{"experts_per_token": 4, "d_shared_expert": 0, "normalize_top_k": false, "balance_loss": 0.0146, "init_std_router": 0.017, "lr_router": 0.00177, "vocab_size": 8192, "norm_eps": 1e-06, "lr": 0.00767, "beta1": 0.95, "batch_tokens": 131072, "seq_len": 256, "dataset": "wikipedia_en"}
Below are experts of layer 5 (counted from 0) of a mixture-of-experts language model. Rows are named router (the router's row for the expert), gate (a neuron's input weights, with its number), up (a neuron's input weights, with its number) and show model dimensions 0-47. Each number is 500 + 25 x the weight over its row's rms, rounded and kept within 0 to 999. Numbers have three digits each.
Before each expert's rows: a language model's description of what the expert responds to. This comes from a sample of Wikipedia text that the model never trained on.

# expert 25
It responds to: Country names, year digits
router:485517482509525539513483454516535558471500491565506506489513536466436447480491509511471538509492503503492508448514492498500492460448540484525532
gate0:506500493517473487493447455501459474533503514478492525505532516518556488477479523530470469536542463514506510521481553469513492501487492468488498
up0:529526456492512527508471507458512502516510480485519515484475484509485507521476511492526507524516486512502484525484481498469488463546510475499530
gate1:503481506500471537479533467524547477467500508468480470516481548487485480478473507510491497486528501481508516520541494507472481488453498484540521
up1:504510523449484518515529480485527444522569542514499472517478510508447509484475517492478548474531506516491487491498489493472522496460475471470550
gate2:541486484568521499469472495479471519482496516455492526503526496519543499492486492461499519495507498555503500513457523465529456528495510485487494
up2:491498489521555543510493507482480505480482509505517496518540515460488480491483504516511460522528439519492521497494491509526497472473531488513506
gate3:496487470486475491520507501513489499507468525499500496475477517516513507452479484472518469440537481543441526516488500473536517531546511517516517
up3:530488510474539490473473501486470489507530516494483503489479459513525500550506492511518532538461503510499476539484507527479487504506525432491499
gate4:494511483505532494472515495526482501498542490494466498521491519499502497516467524519498516516549496499499521515459513489548506434497494530518491
up4:518521476480523499510505497525532487519545527483525523517476488486518485533492518504501474505492477488479503510409464489485512510454503525507495
gate5:503508516509459512537552493543493532513536469482501525469492455486514480478513488503487492483543553499478520490502540473544499477544488510523547
up5:487504480469518517461463484431513434494514504521487499561469555491455484526488502518508510512478468505510499501541446522477488522456499493494492
gate6:495498515467496505494521458485501513493488539511480524488480463504459529537513491491524497507586476494483503495470509477483485529508507507488524
up6:512488506502502505495479526512484505505539507449478526523526560532530490486473523496444458487475509485513481505481523539496495447493509466477518
gate7:529508509512502514538513531477473502504455496469499514497520469469515534479490462556465500536519538491546464514491508497515534487494492513483484
up7:488494516493511484484504442531483505474481462490477548511471515471496515541485526458529480469503509480527488484504507543503478500526474511505487
gate8:501490518520484494496500467545508525512474512489482529489499476484488559486521488509531503474505482492492451505492525476521449483527477530514511
up8:458448427511424468506546480463478495489495524488523505508475506530491494490503490486564538548501529457497465511497482487531515492570488523492515
gate9:492472510492499456520522485430497544531509518499500478535490505483462510505472557486490467498500515509498470478508504482523492496485514501526490
up9:529522514510521539515503514511486513521506522548500512517499506484519538492519494525528505489543483439549503531525512519518511510461507523503459
gate10:533504511499479497532482492490583525477547521510501500506468514519555481520498464540450469520475504529537522504553446534478491477471482509530506
up10:493539486489504556520544508485474489542511474502545467539468480488484522510507488472484498470484547471463497498447457473481472531482521481469531
gate11:490477445500443508466537487469515457442471487510471547538485540525465501498490514503525508501554504492508506487495493518500492480504510487513474
up11:507519497519492500514458525524520458506483501455456493476520492493458517474516464507518500456487505519523442506548501516472480456453488494480536
gate12:514487478505485524480532531479538531510481475532516526487558497545455499497485490517539510451485505489481521491538495456502535527502526472470538
up12:491462495507518484488480478496482516499542541471544489481482495451490490507531468522555477534526491513530468546487530528493537501496448509518470
gate13:480515477465520511496444465485473501498502510487506485480527472495479539489499486496520492492495500487488513518447439565491475517511452535489526
up13:499507528505484495494505513542543475500493494504546482502484502516492457494493515489523482473459485536516443522512535465453502492483535483511491
gate14:504502540484504533521477513507521492514539476498513513487486472495503496525569479470526493419505486478511499541499537473482488489473459516535473
up14:523527520480506494512559498515502510469501497507493498491492479504483488538531444518529483483493512484526507523529540477510512490476470521531432
gate15:493515548484482503493523481479516487479509529524477532502500457490495542493481486501498466510497540461486493497488486496492514537466472486523480
up15:514496478492522486528496478540489466487525505447465529465491499491485549481491507520494483464498527466503487477501488547504505498485466534472506
gate16:519504481495479559558513491499487486469487494474509499458508524523484502535461479489473495489489505498474498516515565527540531472522552519509522
up16:507465488539521546547490462506490486500489521494517522473542495511470498557508499468466462494514509529515511479524533483533469486502496536489503
gate17:489455531470502507509479462531565497539460502465519489503511515530473467512469508523503506507505523490476493513512494492467459492514500516497506
up17:538515464538527449525498481486510496500507441488488492483450518516460528525490486520478483503509511513521521504460494509531521487503517499465535
gate18:467497504470484503479505439453493504495482461469488514494529511515464532454470481467495529443517502503485449481564521525473476501532490483505487
up18:529475530484496467454476529463513451499481474545551497488492498529513474459497477495531494484450507538502485479483454568497523485489508488566442
gate19:503480497545458539499520545492504474524541524499561482507466474486460522459477501482529497476476478476495541479490509526484456532501453487469541
up19:506538513488503510506539514469493467503516490518504491544491480502508504501569511510524517522449475483472523527507468488511530490534530565517512
gate20:511481505497573538480473520488486490512492504505493516506478491467500493510513504515489521490509485498465508494477496483535458520478465473470484
up20:536521518496466467452502528491492521507506494498495481524474526493499456497536476490502478550508516504501500544502512482484518498491529512525522
gate21:450525451485527517481496532502519472468491473459492542508487513521541496518485501522478447536552490490474494510546481517515523492524501501540509
up21:494473461469511490456462494498485458483516483463528500518498538476521514516484492458532470498486508492528512531517474528537492494501448486538491
gate22:502492488501497506520550464530512502525507516461463526491501510516545505495491506521494514481512538482512508474495470486564473473533500523528555
up22:479486502469526498510506506492494511520509531466512482475530513532500480507521509515496479482562514545531511498488526474469490453526536508476516
gate23:479501503518505497450525521489491474545492507499509493489524566513525511461465519467477498507500530485498492490486466471559533532515513521533511
up23:516517458468526490466528515482538506509515494508526476529466529513532520501456516494500490496548493507497490497481497513534512483482448513475476
gate24:505478459498490532512491505481535472483477573482494521541481520492441479504498462495500559512500510518503474510481485467509485537502508523528483
up24:463538540500504474474459451534516491528511493485482511459526476508477488520511507465472467479520413503522554510509532528534498469473472480500466
gate25:507524550553520506504453521491531465494493473537494513511456557519518535536508452518503481497506500512527487546519481508488490508497518507513481
up25:485515504538516460513461520494545491495481482542483552502488532515477539523512477515530480462536493520527491494517464511473495487487526479501507
gate26:548500515482519473519505486514469470514512508506465481492495469499497526511546495497493486536493508429496481497518495481488543506488524513520502
up26:476499490466527509492484489560583494513496482491514494486505535509518475511468494537525507503483471516472489495507515512491485486473468534502503
gate27:489500544505530540511495495510475511517484509527492483500517517484509493510567511478451478527506516472546486455493498495516520482502487490472487
up27:472486519503536490469516493507485465494487507511534490448513559448462514458492490452497468465472485469490504487465488495487526535492494495538481
gate28:452492496487501486480551495505475446535583546454485497501491501484489525483472488474504494493529476492525505521532528473484498509486480494563499
up28:519497517479470499483448482477546525477527468534485473513511472509498545494508533523454532459518525494513433503489510467544485504448504484429544
gate29:499511506449534516518493483528470512496479470478446467490504506518514521550446527523516512520489558535522475500472502479488556490481492513540496
up29:507443524443472520518509486520497469511530489502499490481475467513486497525483506459524508455488527523494454504472514481498502509459495501499492
gate30:507507463491471454488513532474497500511506540543487510493493511498510537481540521475486445503484502482512516462535475511493525515535493515525503
up30:480500507496509492469506473531553493504501494481508467538496502501502504485531554500510541531476499541495526498492506542513437485504501512527502
gate31:501498507453507490496486531507493501492470516481465502526496446481518484520483489557528489503446479540538497507534471449455487480533517528489522
up31:506495542472487515489527544497533484489511483465464497516466524508521494496493495540519531475507496523523509474501511451468485512455556493518461
gate32:521519494491484514505510457472534487510527468490481485567533556468513538541482527521477490504537499488517516517472495482515493469536508469482512
up32:523534480463476509518490446487536525518515490497487477537483515460493538491514474494523544500471516517517433493493476508501453511539507458496491
gate33:515518517443486494447491514523533446537478551547495517516476505530549465460515539531510456497452497513499526472502513504450506489501547524467509
up33:458496511542497460512524457495464523499523506465492509467492518500477513549518445457505517522517523475487486528505492507532518528510472510513494
gate34:515473493450502466512480492471509445477529504508470473493496523520493503498494486524479508479473502522511558502499455540515516581488492515547467
up34:473504499474499488436483490502528451506503500496459473519492540518524536418476488510486515496465533497548460538505503534481530492526478517535475
gate35:496530516470526513504534517491448478509490498502516517525533524517480511531502451467500499509528487480509487546469503502531496481503470488539473
up35:485435486460512516479508542498472508525483481488478556492518522472525462473553500461508507493511497483476493539507504498516533495523502543501516
gate36:505488501484476508515498555501491542508509491503542493519513536505493527561500463529507549529506513491520443466523517461500520510483517492496527
up36:527525522513467532516524511500538503556566551498491542499503533491541500498456493495491520525532507468464451500513534524507489516532500477483523
gate37:463521509481531517508506538507537513528475498481480528521499508482484496481495478498488504519472502504462505501498500485494514540538494496483523
up37:500460472508471482484521497526514517536470497457477543500514463527485470515485506486503508520526485545481533472506521492541521518492497490530468
gate38:473453477527532493487429487514523479488570499495468488547508471517497502509523498492531523546514501492539433476512473518502489516492494483504495
up38:489495438521495496474511467497499516556511536486523501529488489523520480538496498526498448451485506515540535549469517535495492479505492539458464
gate39:497487517512501472436497500503499482486529560537462533488488539468488489498541479540482492465516511525536490519505466517449502487527483494496503
up39:510493527488538495480504485489541480489528489473481515495541469527484525527490501483505476508470493499483501497489528488493509510484471506541484
gate40:454518517513487515527510554405510459499503499541492492499523502457495483492489490481505524504474539488543483491515503484522454476477546513505496
up40:531500504500520520493560482523506535516512528526480507492462484488497518563504544509514530468516494478508504533532562496460504469505488481456489
gate41:514460458476512557506507476498480504515465474500519422523513470470529487486513517501485498492470494492533509510481476506473468518491512514534500
up41:457465448519509502496496550516519481463485485516469503526509519520476510481533473507515559507523511509493562474487488461513501496488498495493492
gate42:470481515499528519487469506511478507522524469499460479499542445458501497527539526483491494490502506514540537488489515541454482497506489472501459
up42:523554504494467486460499526521591511505463491496556555500470499497537499521487495514474510504523507529509509490484515467523500461528513485453518
gate43:521485497499460487502518492515485506520464533465492497472465533517486502544477525487462518458499489496479507525521529484525505497528515480489453
up43:495517503458502501464534574528492486477499496519527469486508473436507513485522492503480499555475476497459523483472517458476488438510502517499504
gate44:534487467514513493542458483475474500491497503527515513449530497536522487549481512502501527483493514499512531485502511540502519488508502534538488
up44:499522472499469487466502488514573497517497486510512503489515457488508512469450489514505534516515493500484495486466489496503496485523480537467488
gate45:504489512528497528490493466475516508477455503503471479503466491486506528517491515498483514501439485452504526460477489512521538502489466502488520
up45:458435527469504533495484484491501504493495507499535452498506496530519497526476480476531493498514493483529519524497505525499518547498471453488513
gate46:507497461496510498501506499494548527550518469498477505493502477523495500548507513458492444493480479537503478507536524488497532525490494516490474
up46:439556513485502495484497508463504509515514520519509442517511484539490502517463496504513501507509473490496497515441514527552443470500482483471550
gate47:506550493496474493506522536483512540479477432516494515531531526493489531478467504525499486449501526542500494513493498473468539457510465524508463
up47:515472551460513503488451447501518498503504543483528521487493453501503500509538498477501503525489492443496505499522466482549468549502521472490547
gate48:516489508476520482499546506530497528531519458516481495498500554517480484531478504481492534474518469478443515499543520489538506537510465490483524
up48:484437502483491438496525442500455502480567503487496496491470494496496487488488514500535473499484470488479526538467490490500510557511438506523485
gate49:515438522461557496473522521537485508517468463466492494483490491488550492506489496468523480526451519476479497486478489532512485505485498480497495
up49:525507512541518452452479512506486458524544526487522493481511495485510498487516535489545508501501497497487486526520493481472518525510535496484469
gate50:493493496471499460530482457434514497462524481499491469497501513531484531511462527446520494484471503445475477454512505476496501491456479512522461
up50:515493471502455450513494466502496505480517508519494511486515512551498515498488520493464485493526496495466459499496489487450500471505470533540447
gate51:497478454531497560515478492497514492507519507513508458498472466495509518472481475490494455495484457556493502456460522530478474534475525543516498
up51:523509525475520415493484511551479505523520522461521550495540561505520482511515531504488498529478493484482504532508524491511527524487482491518503
gate52:491505479509471535448498547525416487508484559502493486454498510528475464474521509486523521516472494534544528487460507506495493528527505516528455
up52:528512514502486489516471506535520496488481480490500502467549497451548543516526475509484433506479525483486509488556454514496500495489529455530510
gate53:520516493493500485474459536489482463477488488536517477483517458505504505468510499521451551490512443496479469504435505492450511500540514506453479
up53:498454523505508487508494518548501504501515518515514486501521511466518554540499463460543504511536500495485493525520550486518517447498479479519497
gate54:469533524504504475499511471512497499520497524503496497495507445489487501474519499522521458548512490520546489473495537508462487471500573491479482
up54:490534525493506461487509474555509523502491519522477517503492435494518518500480494488465493516487509518534504501471531536477455497474524507503468
gate55:511484475503473497492529478485480461569476543499503465495454478531506508484487528493509418534527541547510479549522525568498481531503522476477473
up55:484499504505496508498510566524518499429485483463528502505507501481518520515520449474500522470509491469470523499515504553461426488484514500521453
gate56:465581539532477496457552498486480540493552531479532498474472522471487527508519529479505477473486502501506472542452499512540492503479527530507473
up56:458483521473533550495505488509499478504548493510516492479502498489524498471459517516506457484490464479520509543560493506516491517477458517491512
gate57:466507419505465516511503478466478489525514451478502519505451525491483506488458502481498463513481509478512485471516487560561487475454508486479469
up57:434518504527542506509476525507496496493528529506524498524498486531478527525554474489521519501499523510525498461477519492449487496501542510507519
gate58:501473499563539515467490481495447496460458488497519505476538520505491468525520494532499510508496454491471539487463516490450501489516515469520490
up58:495488489541550497498479520483504442499501492490517491485502501506486493530484478510498542471507464484464537503457522515409489479515526478480512
gate59:519522458470457481503528468547488526485474522515502508511523494486446494515456498505500519526461530501471481531520503538488488465521465564476504
up59:509497474492446519491521497479512491457488504506483532546482512504463483512450486504475507514465507533512504505463464544498499500506465557501498
gate60:535502495506461523529462534502469490538478563481464521478520473511465495480518500496530466512532462516528507456476497475473536450510506488493520
up60:497488489477521565497509416486522492505473478516508524493503514518504542481497539489496508447477494484498530516517504530518486548470474522494509
gate61:537496487444493543491493473521509456510497468520519469487474472487518475523453485511475500525483457501516503531506491528506500509508521495522508
up61:543481502448507540471490474477509486594476494526497463481475474511489496518485512442503508514444478484483478517464493553466545500486507526504527
gate62:524512471517495450446527497519452553487475496471493504473505508485487487533511477506488511527509466507495484473531485511515454521513483494480522
up62:509511476534521491483508489489482506478505489462535504492556477515482540518504509468476521509480514483481476489460471500507513514498479499513489
gate63:506489509485512561478511522478538505509484507547468489477489462481537487512521536516502530487485481488504492488503458504496522515542536504465495
up63:511464473502521538523500507481486450513502524505489507511521492489487528518499501505508502496482517504497465532472541515510498479492463521435502
gate64:473475500531525525556446500509500461526530497498511522518504490485493519522547493505514456501491498481542500470487519507495506518507520528501471
up64:509454506471486495494447509513443477516489499495465486525477500467482507516522485549486477491532483522524487506529502430506475497468502486502532
gate65:485505534523453546473506501506517492473530471500510523492445486464484530444504489530557471464495521506512504467500494537507511453499494476470566
up65:480500485480506505533512484454507534503495470522471464466492479481523492533475529515473500488504550525497522500522459475489452549512512516533506
gate66:508509510525473487525448513425527502509510495506515481537472494525498473493521470440524456495480479548475511466502544470495469469494501523513498
up66:457457492510496535517558518585464535490492465498476519492493538514502492508470521507508532531546503483560534510503492513529516481473521494509525
gate67:509502511516555552506490515472514459495496475539485469539464519518460493492467518515480536529552497469532526501508472511512492497458496455487467
up67:456452481511508501501473458509484556500480509469511512438529529475490539517491495457532545485501483473506482460474486491497491459471473506548498
gate68:508539497513464496510539441477549516492495475487543494524490531479474507457473544483534488487479520516494498523501481497489530496501516541477467
up68:501552478481489506480556443486549532513504517497494507492479552489483521474470529481519496488504531523508488516526506490518526498487505540477503
gate69:469505531474482503507487493584471518505463516496560530494514529488490466496500473503545531488508525452492502485513492461497490484486522488508532
up69:470496534481506525497488533469529564458454504472502469481541500528529483511489508520464487457421487474497506545479549494512490501505542528535515
gate70:546513519505461475514524489508490523506526502519504539558498540496534504492493473483460522480534523508458467475499479485483492502491466498515564
up70:507490474483464513505528543489465513502526517504476505522520539512506485515486493499530459490500484506488472469560483489476510513499484508546449
gate71:458468520510429468530463468497521476512507485523469478493521464469470425528495525490520467510482456519480520514489507475489519563511519478482513
up71:491523522517457523480486491492513489492510506477460496501455501484465515535487473498510499511533486506447483467502505489489515533517466520471503
gate72:495458536499478484499574507483514506510519474484500527518495496488489475480485486496490503495505514520480476494465464457508503498509501519519476
up72:547502518487481452497488554512501458512485465487496514477507489543502501465488498500470511487498565515460494494466494440466510546507519506504527
gate73:463503497508500478501445525540484514454536520475502464481495466515516484522528504508501520524478498477463488483508513498495481509537480487495525
up73:563494484462491529483543486491484506528457492507489534559516471485482505490500509492478471500496479517511489514472494494491518516501492475503479
gate74:521514500525497522494567489488473521480494495517492504521509505445472469517508486492542494468525494497493495515514461553499465511517485477525531
up74:503472504491525488475453446506506483474462507497521545503504553533488465497490486529515470489458516505529501473472493493509542502506538537505504
gate75:489499548543515512449494520508489494499533516493493527499438466524499553484522461477553512492474537528540482489429519501449504496504538482507491
up75:513533477468485514539491489513514511479474471460501496485524462518538493524529457521496506516535493487449495475522529509459491462466496485506506
gate76:480529508495530515513482483478537506515541467493464421474490544523529464468497520494483487537542476493501533501482513523465536525505530476509503
up76:492460472497446516515504445552444516510466517510513529517479466467473543507486493525506530505484516505479502494560491502518481438502533516474490
gate77:520483525520499482482481485493491453482538524510486514498444511487510510550451523513502552526506463489518456514452496511514483490480508500473495
up77:486501461471518466528464499500469515494507469502513509536521460505501510508544550518521488467513523506516496504514503446478476477466466510497483
gate78:488472510504506531506538486490444482475527536492446529494475501469495518472524485476502479533497468500503507515506516527469510482496481515539488
up78:511495494483481501432488485466532496517569494527525487530511515468481470492493489494511535482500497487478525530487463517539536514471536487506465
gate79:523472505513479488488491493459533474497519516511501508558494537478522460505483484525511509466499505508511510462497463505486528550486495470488528
up79:486482449453474456513465530489549549509488486539505487484510499504545495491442481528521486513525489514540485485527490465500516500483486471543527